Below are experts of layer 6 (counted from 0) of a mixture-of-experts language model. Rows are named router (the router's row for the expert), up (a neuron's input weights, with its number) and show model dimensions 0-255. Each number is 500 + 50 x the weight over its row's rms, rounded and kept within 0 to 999. Numbers have three digits each.
After each expert's rows: a language model's description of what the expert responds to; "gets" lists some tokens that make up at least twice as much of what it gets as of all text. This comes from a sample of Wikipedia text that the model never trained on. Tokens count by the router's weight.

# expert 33
router:492505466514472470418474497545543497512461427542498569399438525518504523556529421446541432572461541585471543581486508449476571516597549499560528418488498546499503353570475536592477491485505481514488528517473474581522370603474496495525546616415546442522474556531411545530535468469412498524459387515517495470525451486448493495617473483495436535490522521581456484550485505498480484465474512487478473471517436543436581513560547493500341494508526482544482492429500388486511485461472493555525430495560550509520385426472530571547467475451619521404480523535503595544620531447554500596525650472543474495492485547476474569522452452514407388530567624453503546525507490559530491529512564494463569526465473466499506485436475525492507491495566465534477465543519547569504494433433513
up0:542493612546485547537564503430534374581507567506436441516574488448581460538505517515407468389519536491488437492518522490559487509470468467512549481520432507523519524515548496504448574475448471509526365412517557561473391535488474473537515602430523492433423447559540531529531500539512450543531417457463516592521444519470476505422513524448499539493534464381463594570520483591454519433562490532453469476481542416550526601499405469507471500496483503497505510529494527456518438518483495526529452513478529628446438496440519513511480519548505519507488465531608492588556550434445508498502469397566572529415380573515547525584490506499450560451561523554512541460517592428472442606476489415497414493486418422568550519435416515468487481460479540495430530565497545512474516612428428
It responds to: Line breaks and numbers. Line breaks after headings or entries, plus standalone numbers in tables, lists and measurements, such as 7, 17, 66/1, 618 ft.
gets: "\n", " 6", " 5", " 7", " 3", " 4"

# expert 21
router:430450464540503467522454478515562623514420544557501548513496491539439475478518443505508530407563502522479561552433536558553528474482571539606527520543563563480555432531482546530551535462439403536515568452535388559534507470525501484526539542384513427447528527492476494522586475466530468583508529619486464514485356482451478452596496497532471556394499533409453507454484502601499499439504530495478577621479501445547504445466475532431542564508472464469477462557496528502488513490507448576536424423565475541516511525458471546524491492512459558410515486533559543473667508499423430410535494385548476422475546516454447571441488447480443503465469540536553481491491612514381497380529539523529481463522572430456479464526470487522471452505462562553488516570464545447471380458453491
up0:409511519501496498513540477557572491524457433486465486494518544465542484501440487449461516474504509466536474478573454572441425562502520485504456465524399443576471497565443524496533574481506396605587491487454532469453521488437510491469453497405546496489519419438597499481474459526526537513569548501496524482491562515503477574538472604467581556515601427487563489400422483593544643470446557516514497482575480511507574522475576509497525525508441623473556549457513495456459521558397542573502506531464531533572461532523565474519510572536563460519464485530478536474497503521510463487508425521530498540520472491450526451498480476542538437556553414477453554578471588470381522404582483510464483448440500369457547470587506345503455554516509365466550558569545459446468612549454400
It responds to: Commas ending words. Commas, usually fused with a word ending, that close names, places, dates or list items, as in Davenport, / Amberley, / medals, / son,.
gets: ",", "s,", "a,", "),", "e,", "er,"

# expert 34
router:473531484514489475367504449494507509517470588441425442486508517515617352433532535478585492535550472488449509563450516464555523532554487528557522410524565567492534494589575534425482514506434509518518488483469476545402473490505482492572514587466501507389513455512544442513497477474472515472544528495503503496521365515467435459640429475511518573488520514471532523548515326544520532500517499440564534630445471471485494502457514456476502531516465514428513486552486426473435515539527533508494295491505511555568410498473504505532508514495429524531445531522502466581692481455545462501518505514512469493484537524508535497559470454529462398525494514531520534526306530464449460489541580524466539400481458510492447549444468513532486448422453531510538495568516533473543441532427515
up3:514504430448501455500548506575506447604420465541517542448548606443538397525481541484527592518500475494543554468531478401567416494515527421539514563603470486512506496410410499483555482511468478525483508572468466544466474471538475529501625457482397488455543525541469517487540424545501419500429571512548474577540430521583514503487514557568563552459560486610472591487502477543524521492480538480479538527486442517516537458455380525506464473559445555431479479539590473497509570543590518501454470520439438493466442570531448461474414491599436441565522551549527497390379470495556432471502574551498554489470564517455500587444540496495524500555521493379483428594446532460461467522518521519471439527618365582478469486509519494560514546398570487472406518492513457505540433527492537
It responds to: Field labels, table separators. Colons closing infobox labels and pipes, dashes or semicolons separating table cells and lists, e.g. Born:, Genus:, Producers:, |.
gets: " |", "-", ":", ";", " –", " -"

# expert 19
router:477536494536490462444472528545545519555495407464526552508522466507521620424517499450491478430469507484481461497583568483424503536536622426475598582572536459457497579557398498459456533497464467499512484453506454544554543544454556505500552552487531487487494486496402515557474493561473455538524593558441493469539506465530470481600430452549370558506469524598489473335422544554644455417482447416480500550536565493525585548464434516473584513491419501534469477470482443495466498477539462516510457511451524484482458498495511355524470562503375458472525516511536375549465514423511503570510430500527390609478565542517464579497491400542552518455550463576520504542435547468495501481521549497359502504512580425460497501443460481536482490507468493435505490514505466488462429433461542
up0:559564412459577481458501441430495422501487514451435477481464566556517482416565607390452457495446540501457498574502420467523467560472586502413538563640484330507523581444499466560556485534543426450438456512464469517496509562515519563491479481443546461490414589430540437488406486433497426524510509534499503507523456569556491537471516494441462499504488381555573512458439480527525550429397498491396502500512471518425558516509467364508470535557480500586485478480573492486539552484502535573506562548474482467384494541552610484546506471409429478504441491425523517494500565453476465566533415482524520502508496539499486538394537443518408512568452506526525563509490537432542456510555544483481525529523490467612441543518380461437471517473550520542460595501501530490509533480574492
It responds to: Closing parentheses. Closing brackets after years, coordinates, units or abbreviations, often in tables, such as (born 1967), (a.e.t.), ft), °W.
gets: ")", ".", "\"", "}", ").", "1)"

# expert 25
router:441467474485472499422472531513485522527498491313516512493443494622438526618498495453470484434477530484486495588554509444620460528577615431467415498475468483466549497477523492571508519457547471534475530504512477543679425544474510453448461515445453394450455509534515641563552459495440498539498532440463452509483484489485506505394500499512491481412506509502489532471510507472416496520540450498442502464547498451527580527488462466522507476515510341416448492483459435454421503516484452501535460455501562516498450420507556404519495447486517539476612470514441622539563548392522529301492653499494497493451492552462497547541516521508493492479484448526531473557528548491540507550488530524418517483509488497503515492484468595483456499475503609461429500552588519543514447506518520
up0:439433511486561473551501482609433436601572498424505520524468564437420514427403534459555399608506523519559531524554451421565467527507480433536487502526498452571501598488468568467463545510574562597509521480452525517443472486436492506510544461602540611459496434555506499497408558388538500395501465431610456504490498540461600473532489478492592426441508466560574476490512463427579421582417457521506554518508481484466470530453478481548527410580473554506527547542540454472448516573452503555482463521446497495545394532532460417558449509511489463517483520399531553540397548476491429559482518535452472473543559588535487585432450419550507584513543470501505493471527487509513524500434421524426525495475503467490544441437457501527434521500534523502491524533512578433606446465534595
It responds to: Capital-letter abbreviation pieces. Single capitals and short uppercase pieces that begin acronyms, codes or names in tables and lists, such as CNN, SS14, PA, New.
gets: " B", " P", " L", " N", " S", " F"

# expert 58
router:470528554552523482434459445595577615544424429493456633564525432549398442511485567457461499522427547454491430421486497459345534560464468506648504490550462535497501514509524526491470527484418416562436518481490447564665549524508626476528506558522433558506492444489435569487519489539470451517486374386494505484483410511565445481626443423551567432440524482576564441488408496518543462565492508559468494565475453495573486516542470562540580567510513442535509438506496544409504475430504455571528423450439513496527445462487535419505520499525525543490537569506543530540561479485465474546547426481512496467478408492451492435488489511520558495465538496532528534462521484543515465534582494467457511525522528427530481388490479461539445491533469561500460545450538509489482450425464482
up0:561576601528443543485561455496572398618550526504443479562514503466543568515493603583544561451467419517568425444430559424510564476512486522453429477520462458514523587515471610519488531575497546470565525430383485547491580496544538479570567512407450521429341424445495502538437566460473530583539504415505457518501538511536415473526446528486475520476522417526539447561498526503500532464517461507431515527508486531503536466460533569458514431527542455530517585465562632513466379491472466448459469481498536512499455411469493495529498474531521537470493572581492520503491497419496523506427501591482566510512475362492490530460503509564601488540537529384490475506533487510495412552424490404511461408458500542529513472576493465525485433501483559526446542519500531438443396430438501
It responds to: Auxiliaries and adverbs. Forms of be and have, negation and adverbs after a subject, e.g. was, is, not, been, also, still, naturally.
gets: " was", " is", " also", " not", " be", " were"

# expert 45
router:538459437501458473489495458550447496497612579414476443453438425617433502511535405519503460600421574362490468504546532455618535512497511376481463396515391552447502570476578515418509538513504448498422542445469548461449580479470532488584447514443535511468506479499473539489566495519516472551469414454501516537461513504624495463459500410554490486519398539481628505480340465487437519457511441505548442384566526550512513509479448638446507515501542523640435489449520459486539517453495533539544535477536513470529463516493543463554484493497475567498460570511580519563523533480529505580528418394511445479473434582425524561460446477532523529468526596454599489472497476482513509493487441515428478515558486470524551476512469478527551519432498496461451515514530508548445457462516494
up0:473429392404483632473470454447452507510533584541522475455498540584539538445492499442543546637496594409544480569449556490572474616462506497534514389511542472459460495474581545479520486513550502494530470411462619524590452458533544456554512546556491502501415430508475470546582516471409439429573526549533480497430495510562476388464440523552492490473528501392452509479467501546431477433532418464485585545438493533518545452552495483526520523498519570490453469508516576601440432600477507517525534460406400414568535532541462555472424493488451471537545561551482580460416543492520472446530534455501476524474473488450457538484466585475530459490571543482507378457481449525516519489578474541435439552542485472572559447588450525475476442414517520497479478481533541498535531416460452
It responds to: Quantifiers and comparatives. Quantity, order and comparison words before nouns or than, such as most, several, first, few, same, slower, best.
gets: " first", " two", " one", " more", " other", " new"

# expert 28
router:523471467511495409382507517493577566510410451460493601431495484425554556419423629471540446501392468526479475382463483478412543505465501429598510498518492479467392678552520470490491514460370524499518498454506456606574546545497506449550471577471516463472504396537408405540433478559459488499468410586476493527553465444472507476427449442556467465516495529500491452498574513573541487497528461487458445596469422498491529449489533502451484468525454529567514448495480434479414506502537389514502419466463544483542431438456541453488482439434439553359456480530495396496499517451397549512490457486522502556469517535479513470476477491552431442499486468590459488550426542503455469508508469489555560483520567470503487485373501577513523443496467444453538532543520486463522447504492462
up0:417476579572491433515398589532503409515502409535500556555495582534487571409589541513440580496452533485534512531541496590481501466439425487515505483507412550502479527607404406498530538460565503509536493561473480517526456554441495492509554562429606486414491526511557464458391535559546442522428569487498541541537496536466530545524462541530540503514563572484420500607520423523532632463562467577406458527522465394564449535461479566481477375431530645454513520427464454525426506518510540456469583386440537514577445485484459499497515475485458555593538388548503467436457510573534515455440507517529532549462514463562538533534451486430408521437463493476521510489475517504443507490519477509469487516621573510534544488508508523501495569540478558469564543523550505499530525469443448
It responds to: Sentence and heading ends. Closing full stops, line breaks and the == or === marks that close section headings, e.g. ing., s., ==History==.
gets: ".", "\n", "s.", "===", " =", " =="

# expert 16
router:522483455435480491563507462560532527509490532514460488601482436541553527471476521516542483475521497480487472413549533518542476511440479442490542460541505530478460463503489560459481548493482473495428558443500529502494405536462484540494525484600628508469512356534480461506518467556514478548444343539499494538587551505470472475482488420493463427520448564379469512543417539489445569452539462512527546522566426464496593497431455572422484533524520465598412474382507537508481529594497495536526519506526526630533441508480592433553478407534511565520414617533537580542554536507451468586515574451502492427507345525492447525454476491527493632510456503531601590502441524445464450451502564482462488509497461457491485505497473481479502527431458623486501521618577464558462411503459555
up1:553479479381494486501521499482533431576487567450494461611531480614459526508467483561449553551587441427420503462480445522487396545484400478504551512573530451495483516484456426568478509525498519410584483518530574525476553546414515505516556479547537477514564496493505576544419504497465563545536434469478510534433537427473498576527535456478523467501501434513538495550445486513421471567542487546558507560562559481517482435488535491543503465491523556561488403564449505587481483426488469481527492512465415532572537544497558429533486486397572674472497626560481544543473583585394419507444551486487571453462538574508548499535449447507514506470428491423507534542473482515521480503476503464546566436435537388492452487526447512476489603518493693497476432483565491505469433521453568
It responds to: Adjective endings, modifiers. Adjectives and adjective suffixes before a noun, often in science or society topics, e.g. social, political, -ical, -ural, -inal, other.
gets: " and", "ic", "al", "'s", "ical", " their"

# expert 52
router:459490451494493511497510506549509541536433353499451480543521524511438585557484483476504588491432471444516414394534610530480601549530513482588542590493461553430446538633460534537465559431473541507436579489463486587668530530550587486565503449522578518456560551526506553494533532575482472506536437571453464562500376463510523458546503493496434493445527555514525485493487525523508546424569469446529501566440501541537500488494498519543522599491436421511511449533459519370427523484468420552549409441449514476543446399503485480541460490498495530439467534546561504510519523493532502509543474406528420491497375516477508470481432476567594501545489482538508558473515602540510466571567486592520549463570550503481434561512475474407439468489443566510515530473588572506418438444494499
up0:412496452499499470557524472472462536519502505488574601571481546527490509464448507467479569519481405516570446478494474567559572536415457508526496593501529563485483484532478496393501530485534502499454512486472500566458541476524563486597454383559588577526467454486435553505589508504399462446367509465486560524514428498532508469543484583486515459464513562530550564483419551507370549470501422502431557577507480597541563429466487459495429446383433451534472448472447525537507551581461493489465512563398512509629570466427520601398551468551540520449524448518546472515418452503472474526480539499444506505592506495507517509464472504457398524578429443475505637508510464469539407501487596470518492524525543523598452436587445453521478508469511496535485427457425534543481579444496543
It responds to: Determiners before nouns. The, its, their, his and possessive 's right after a preposition, before the noun, e.g. of the, in the, club's.
gets: " the", "'s", " his", " its", " their", " her"

# expert 3
router:479576461530463481483449500458455500510448478512457570439498439392448460561475516491452446470511557566457512426418570486549461528526484390652548557554462526495526524462514607482509535444485502530416544468587494538625455497475530506594498548545610452412472554446466484577566469554408493426490409535465487548529446492572464481578530455505476316427414535429490458530529524528529543487531419463486538495471478520495564502478476405436474499509437476482511492468481484391447503576535457517523556480643512464509515595467523426482439483497565617580476485561496444492454528441435481595528454438550483479442492486488469561525444503519578445497522571506543493529539542534466466332510576539530558470469524478499478582529494455524474474487499583497455490473503511501501444484481509
up3:462403515500525601587405481476499462598488517504477514465539508538438512536500458491519568474504567466449509539531537467402534494564494453524487515489426431407593528487566475484579432481522468540537416415586505533467482412550486491576538504469564418529527483449551515504488492583448475503447386460435543557447482592539429545486493443523495475544498411544512523502432461424444637595587477456484650420475511499477511547496513531471515456587468467491572404401444520464587492538545508525476474547494512466542514515535508493427402480550561520551454454489506476481521557571526543506525597421552504486390450521536479402518383502508499512528523461440529510460528470494425510495494557490521474459401595526568524602629582509449541462506553499517466504549545432508501539455460474
It responds to: Prepositions after nouns. Prepositions right after a noun that link it to its complement, mostly of, for, on, about, as in minimum of, tax on, Coalition for.
gets: " of", " for", " on", " in", " about", " to"

# expert 39
router:498552475418458504467481495551556513477491496372397416667539451505567504532458461535429435454513501486484458610474491509638624490494545526495460312536536638489542644543560518516425534508444491539485555481498450490483477552522498473531493474434446483547438521485538593519438494533464448576461475517504506492526487484495497506543432543453474494502513514483608450456453397541498429445534480430481532531498534389505458441452457482358497529498538494519479473539463525431515518548542516457509445484571501557501550514486506636471494439465453561475514439509471494523522497461585442400485454498547490594467542546489544344546509511549507459499497462451523550586497513569486486509502497550502480495575534481458497530427465414487552522469458464519486550569447563583493495549455487
up3:506457448564432516478472482488511504488488468408412488495594507472526445519428522417483475464484563432533517555466493504438508512472614458456490414525454479482427493476513461561438507462470461439477525518543581449542521527455492555471485508523486532506577461465428494548544544422500440603516523461594426520449543355507520524530478526529585542514598462566494549518553468451507488570466503506483557556428500465479443467485515524475544389528534491459495503530490475304518459518439486427496531496541543514611506532525444441534541579591451524363535545599521478516572524624539351445493468409496427477442592517519487507435522464406549370530575500582473492550469486498545507501577574446522590526485509527484540490547466409531507432521519442517522511453495416496456495517500501
It responds to: Manner and role prepositions. Prepositions introducing role, means or accompaniment after verbs, especially as, with, by, under, via, as in known as, under coach, via KO.
gets: " as", " with", " by", " a", " on", " of"

# expert 14
router:477459439515492458585472421499544607532541402400415487544539504390494421444517438437529474488497500529494510568440538548533562474493494522560564484523572552477530450479459543439492515482388370505557519452506437546499547518528512489515554593389491535464542451467546490520533465530500497596524412562497509489479284523483466473493445421537435521491554526481497464405468498574525497405489501493490643605494514485507570380405438481449570492502429491559489439564486487504552474484498512527513511487525487520493549489492552456532505385552466453355517475519546425517630515502466498546520430381505437540488461505479507483503520442502537471506544522549557483474475560522392475438528558456532520487478615462470514542513428464475480463469436452559501491570509483543467470514519515
up0:511425506536498440531530353425502478427524565499441546510555513479471507488486456438586542586504429517514539505487488446548532429459542472506591483469499524554478401532455546471499535529475447549382490468436448444447514617584548472485403526547495484525499525395489484538428486468503447457461495569462531569469476493516422470468570459476536462560554442589603512528449532557545536450506516493441479479552509483617450535522513448559559506517529491529564458510445415537462463385446568438446544495567481578460474415544434489571519440416480569509511555437499511539465584501460463585486529424428426445452560471460482566424488522441437387546475491469486499468517559538474446545514521565608441462469484508536483515536425435501440594493629565563561479508400489522477509529460546
It responds to: Clause-ending commas. Commas, mostly attached to a word end, closing a clause or list item before and, but, which, such as However, season, Paris.
gets: ",", "s,", " and", "),", "e,", "es,"

# expert 36
router:446473473520493502505478348527463482505520506504464489497528508573483464612489438539537446493568437400499525485452546464496501509510480535592450452535504541509538643516552555503500489505456510508476499493530483466513506526512507487560511548358590374423507485509521523520446467440471451435497502469476478523598358517519456469477482616508529566489442490508532534522541526463500535513558488438521463484550461452459470505427503382439486526518511535410487466538491474377405564552525483504509483476623538626530427499451477515500489520522334568523493456516426405518535518481602454287518566449539489472441538498505441521506484493517462371504506482531536495505507548500499498460522604467533502458512522456444450464464468481560506457404502473547540538476507601484581438508520430
up3:463543537507517473577489555532479600525539557496503570403537483522394431499459502507522564578439543473518503441507437540522421455573521510506455450463525538518479543492456597488554493447466460418495537544516468569580541533503499471596481562480561491453439431451526524512512397507455524484456458506453534499609453605538407461524449438500480520454561513528536521507429514503431553452572536538447540457549439434402521416402312530444496509364411449460453549554533499558449515490473504468535516572517527507470498461602593558524548480452543480514444503405452552592496459486425528572469455526497530457489508471492522467481474426513578497450364486425439467521547504454514526489479485470512417469459454592524472509527469613476508465461522463466443578514522581543553593459546466
It responds to: Prepositions and infobox fields. Prepositions linking to places or institutions (of, in, at, from, with) and infobox labels like Region:, Party:, Location:, Education:.
gets: " of", " in", " the", " at", " from", " by"

# expert 43
router:414516522563520438505506478502519557522516430513464527609507414434433457560460539500468523503433529423474495484554553508541520464566476471658552499544480573488437437499590505559449463462476519521440520514484501634617438547481536514531488598563449469498515574542446550496506540561479520503481488465469446538516414505579436485522372515531528422499500541524543507649453462456584494498474427470468548631601545447493528544455492482635469591507464493583476475486467500439541483350545482519542442454478522527582388477492503408515481499457504429442500566455444445527513558439513442515527468469549447547516573449479508503577432569533531560481534558560472580516496552498434463505510504456494498488555483440426518449481490564473446472487461562500520532430571513476460431432463436
up0:437613537468442484545580461406533513446467402538558506476482498512554533444363481502483555563456601591401455486445482474541436444571410443515466487529536612542517564461523454521455374509471471542531470514490516514542459479447532546551485641519533477482577555509455521479515435507586459425514498539541450447453565478535601467542457471419564580577530437472445561537499450486511509485443325493401503547530529543488525441424501537433505467441371489533479504482494416417444491492424467526455501544535495510585557477626507527510558515413485473489562534517561481526551470572412510551464469501491558490489519432504559595462512553507467518472499561556483577488498566516476471508551494559477590520507457556495521473549462437519483464549479515519526570461551441495464563492523540
It responds to: Infinitive to, modals, pronouns. Infinitive to after verbs and nouns, modals like would, can, may, subject pronouns he and they, and small numbers in score tables.
gets: " to", " 1", " he", " 0", " would", " 3"

# expert 17
router:519471473590486479578455482496533509487583503565541486517421406403417451552404492486506576521481516440471476492473495482475599557580502497503391547491501533464549696465509449431459501485494479511514547467536471495479393467440530451505482449551481452516606482473584457491497425485424477554556577472529487553519510423479463463419516458474389476486433524567436470410504443576515329428510525449487426588440467482459515537536547386511424423533532568387472507483497527416540510485536504498538445479478510454521524551471517431521450502480482597529540575553516537444525524579391539535541502484495523455476476471505475461522464462494441405474423564587451517462479500530425488523555484436395519512513552491448465521504508433508469471482547531548470547423572503456500390486458476
up1:494450459417576433529560484408492500461489436545510462546426399407431525516449494530500503524471484470548474482493454449528546489552483516545553473541410531449524547537587422605482471514479516450562440445501477537544434559457556478423522461528471490563533554511562454488484434522433517552566517553541497530591505495482444523429459506498428568575531423374510516500552488520475386543483488559513485523516515414480446446633491580507477548569484533462400465460531358466488575613596567567523499533447443493449459494543550493478530455444491480557524499595494517474473544527622405451435530388532511506484427415512529511524473451486486430503450498439433520431546471513487529500460469577556480459532527542499584489509515489499409434412496516536509560420503440447366470472502563
It responds to: Mid-word consonant pieces. Middle pieces of longer words and names, often -at-, -et-, -ch- after a first syllable, as in Repatriation, Regata, Cantatas.
gets: "at", "et", "it", "ch", "t", "id"

# expert 6
router:423491412534464487468493418482546531495450556527543548503468496501509420456552494493581538582460446409482468353524541518402547553550605531555540500582513513490434448622451432317487520520441529498408488497548471483641441522451546458610511530505550550432417495501471513481543587375484425476504574460488471540473399565517584450402454558489519522602442510481476419612469445499540515430530506523408509515607443477582518495522555454540445550536416467460524443544488483528562485516485439521534456512534500508564515467525529539477507438468455515458567465516514508528454494486544423504549491501517430488472510544534559575550466488561498472462543578539529487502485477454538495408531555478521556433563526453547500517555470507454430479480451496523528513497522519642525472491460495
up0:540435526614541518509465418546545492471500541549529450428602467600566499529484538443554517504451568515575580510596481435562536438458457581549511588565490491482502479559589448505432583472496526495522522556423571465524447521444569512552409507460564500545510490415437557504482565503519457529533488457551529498468511500484429534577502499511542470481546466534491532465525495498464513508458551499488410464495442539592503477439371529555492471517477548423508465509509532584456462478514450580480530573533417550552490529451472491501482397567547483336473478546542496569486556460441421586470542515497385566459521513520482401421497483580473451543416492480525450601419538407451499510476478415579565433563581545586568497477406492562413524523505461495477480482597492500540491510523510
It responds to: List and row starts. Line-initial markers after a line break: infobox dashes (- Website:), table-row pipes, heading equals signs, bullets and numbered track entries.
gets: "-", "|", " |", "==", "=", "==="

# expert 0
router:496491519576510485506479370502476470530522495425340480446498459506489509470505546440490463468508506465476478493440504551501537563458492518611459543557503522491364586552487504508447508510370477537448501435470483587543467477406542493500487477532505494447473472530474500522566509460433481450495599440457475520544523471508421477466507371721448440442510499481557495519458514598562497428548497450557605474549555505513458408447473511564467481524463492511464458505461491457381497512540472581539393490548501556539441474476500413533435412431414495489518523504569428515469556446437433491515440462523494500489497512451458422573512537575475521485447543537507484496470534499402436383534512446413471538468453474505481446506497592574458507418500531631557491488487522467459489468548449
up0:476465481457550443476557505461455538461621544498457490569557461444594441530576513530545551482443499538459484456440467611525556521463507477500486552560464416373495453454564426483549521506479554573345477497545486443418503444554491400435420523411484431445483476485519472456530455577481493525491450491505439557532534389462543527502627561564504553488473487506527537504440627481504472536491515566527583505533522526483447439481500495576475537444593493554486469572525498526522526429542482435506488500559493499542527540530527578515489532446556498350463478568470516534443486483436503507507458514510481521559459453576443583535581441544430486494417419644554538518458537528541503498533486482609551497489470522471530441536436404571637480504432500535578552480498522489548460490438507
It responds to: Table cell separators. Pipe separators and header rule rows in markdown tables, often ending rows or after cell values like 0; or —; or Ret;.
gets: " |", ";", "|---|---|---|---|---|---|", " 0;", "|---|---|---|---|---|", " —;"

# expert 62
router:530377399532465468561414515522507544535500329591521612587404517552441478428450552465516473464441492492406448512458494451548520492565474371638531495515515476462506385565499407553442519442445453556513552421542497550503445487478504450515529538491490444521474449508435492559461508584509475506524538422507446582527438551488419451528355446509455495491357582502549506469505490587533555521477455480518413534496547432562516546502483461527500494517412493576459509481463469502447524503487422546458427456536524550576448432471524509509504366487458529545423462564497410525531529542554517553532488476529509456473453469531570479523492506506578567462409553544516500521561548437464488485526445491439548554505587516566503533503483473529505482486528504470504509556552556458481428410519481
up0:527529480498577543489459496533492458540517532537562413424479532576393471537483550517484566509490529525386500474510434546576431528497520594452463451533460468564521451535446481499426434529511471506516478484425530499528525465526519511458560539456602478501429512526488568509462550437487464459443451376473506540530491586482474500482505497464495484573446409438516596533555478467461441469523424433430647475451584449492499561549513502567534489527427474551433568433433472472492527645520544448516469474431489545463445543464569471523536550484530446575498569600513449402515495547489448500433647413466454513436455519503504470531453564457508465475464450540518520534498487574437393467490507417549526481412535429517541441480415454417524517551528542540491370579513577440446438545560485
It responds to: Word-initial single letters. Single first letters of capitalized names and words split after a space, such as Hancock, Jays, Tucker, plus lowercase h, m.
gets: " H", " T", " L", " m", " M", " F"

# expert 12
router:547476566527457470401547403450500528481482482520447559530503523488455553451414429469515512573518469422516466465467544464593441463501529604543527546463482601479452430484509570477455503488463491493382524496523476513502483648503573396494533549546551501535580529471444469553450519549474512556479476554478508528496384453554503471469567382479505438508586550554500497613556454604512520454477474510478434516486439436614467522572468453527612581525527498558511472495494437450454497483517494512512481524548516503498559474492532484536457449447442492543497534524464463557493505499490478582485492437511428523470529525483418593539515457511388512494464534514516455490428582504433456516541598479533536492436662504476465530406476410448486499487649482571452485469466482546495335428461515
up0:533466439595474482576395508479498487420441453469466464492520457494502455436455420437514657519559544457470502494586512514501480581544523469576428492462466452430500604532535510539482431482448420539402504595452539527461519438517497429485499522585487503406516425517482464517509478481465466497593546436446451456520488541536464452457540483454529476625514483529535455471482442530488454530609528519540483543428440474450489516510520443614536588558429462575533507468391502529572640470464519509512494439510454414488526432518550526438482566503411519508511511577504473494432524471429485539428440518481429496548468524456482548511532536544479524478467561447523498522440537523502538519465449483519549447518470514613515501543387493694539500397407559488563494552424534510504479558443492
It responds to: Verbs and verb endings. Main verbs and verb suffixes in running prose, often after subjects or to: said, provides, led, created, -ing, -ed.
gets: "ing", "ed", "s", "ate", "ating", " led"

# expert 24
router:518512480492508492600456502482568481519563509500517482424467505600568375616598523483534463526411541615482518584592520507511527471553563344541441337485412469495491461617529455497428517450555452532463513518513475534507518425444521507451491466513420388542473453524501484507515493465519458493452446515483469542498541411497458493552491553509483484515544526358431519617509562499507342525523470522453506385500373535544469503492543425489548478498386534482495504495510457507525576404513509512505469482517537514531469536502536541507491427449503525482542515524505555532461480520560535499540598519520565535498550488480457470523487511507458522464433586436444548579448480547459441494492466456594475487496469542490407550516507483504520520530491630551490567551567514417460616465474517
up1:456514410457495486410419480533509463417453466464510484543545493548488509448493509492505419434538541542504480567567569590430428445532531553454591431567460509513566514563421599525420478439496506439575474523493562503531510467512549472485518524435455531501501449516577454479506524569507439553510495493457513343524508536457454494458501390449533472443394508477505500494488461458550553419467549551442618558526543562467488477555470522396528455535452534545509501463533475483655473509424451508482561548560569429499576485469515514489530458442511578472459561615460405421486529464484434576516510422561542540539441504415543525411491549496523432430547468451541448470370504557524421454513478509597429487436522572447493540509510479553465497555492537456468529436552410521525430433463475
It responds to: Word-initial pieces, hyphens. First fragments of words after articles or conjunctions (b, d, un, re) and hyphens inside compounds like same-sex, de-orbit, al-Qaeda.
gets: " b", " \"", " d", " f", "-", " p"

# expert 41
router:516433484468485510560552481517453463492574514436346478527443517548529446531501511468413474619467483494493468469467550478565510532491436495545472491509430534455518503487557570396509549511490526495381531480425497494509404447499479478580468507439470522409542361585483514524497474518483494501471511456483479513538565483540503433522446545491577390507508537543480418507357499531438462507503464424534437514592521505472522438467413517475496536519462483548496457557463451489521533531505429605509436477604501509494390467479509495565458369527502477529451562519492478519589561470509528337516530388529387483409480550418499457534471492519476529494501576465528546462479471478504413478532635505432551510549470474471486599532468639521478486461467486495537531498494584545428587517429532
up0:563591589514524505488585477467496505482522484509558516559518530460562560534481485614567501389499482504542391549434501497533556561477565504485548576478536574404414541474520484418499506469526505489516475503496558526465588499459440555524497485589542507518494562469409529510556639452511493567440410438485507513518588562502407509538495573422465479556554480457526534442539446541588493481573558518401488525529439493557549599545541488482494543410440533474465471561500477548549467434508520455501401508435469569476533490437494488497450565465393585474377488547474568503505456558421568446510515441557475489523511509439498435539536556455429496427629489668471497444470535555437537564483493498495503560434533506440534482434445438512569436535476499547525495508516412488494494483589501
It responds to: Articles and determiners. Articles and possessive determiners beginning noun phrases, usually after prepositions or is: the, a, an, his, its.
gets: " the", " a", " The", " an", " his", "The"

# expert 37
router:527492492558520474414499428514507581534528535476389517641525481482569472434434457420525456510426537615510525464482508436400501536448501545661453530535488519476408574543515533471492552482447457524480531451508524570612462559538534510458514515649480553435529389582430470570576487572506481462536613448486486524507402474489428507418457485573523431507607508398506533486445453458552459491550457530473543551458527571548508537442545430453557513533438463388472487448473504439427535512544468569511461468529554525486595526510505423531492462468394497390478566527621485510509533495416524482462473464519483450478486519423540467482515443555444474477459485495575486463526511519487468457575522462546513477526604471526519593536459491568483480462441498526525532467497567461459461480519535
up0:443515523476598503432513533373436511497562427517498481550448497434498469463435532470596476527529532527512499433476426552513438448474444541549430525536513586475482432492485457442473541476504500528600457439453487527442551586468519534449513584508554566493537616460461454505621542699444484446491543472516435580540484494469540497548504548437465536494454447427450583550490456442491440436515387540540516512456459524416464479572419542519475404484523425442553500509483508456467479471434449561516584454568552534427503456466550506546515506552526522427474441584509566558498565481432528529457532545419564454506492499507439530546493489467452381530534520476508492501436484475538538519498521593399481490495563405542547502554515463500503477466519616626553448432558459532541501545544553
It responds to: Infobox and numeric separators. Pipes ending numeric table rows and infobox field labels or punctuation, such as Coordinates:, (age, Elevation:, the semicolon after founding dates.
gets: " |", ";", "″N", " (age", " Coordinates:", "′"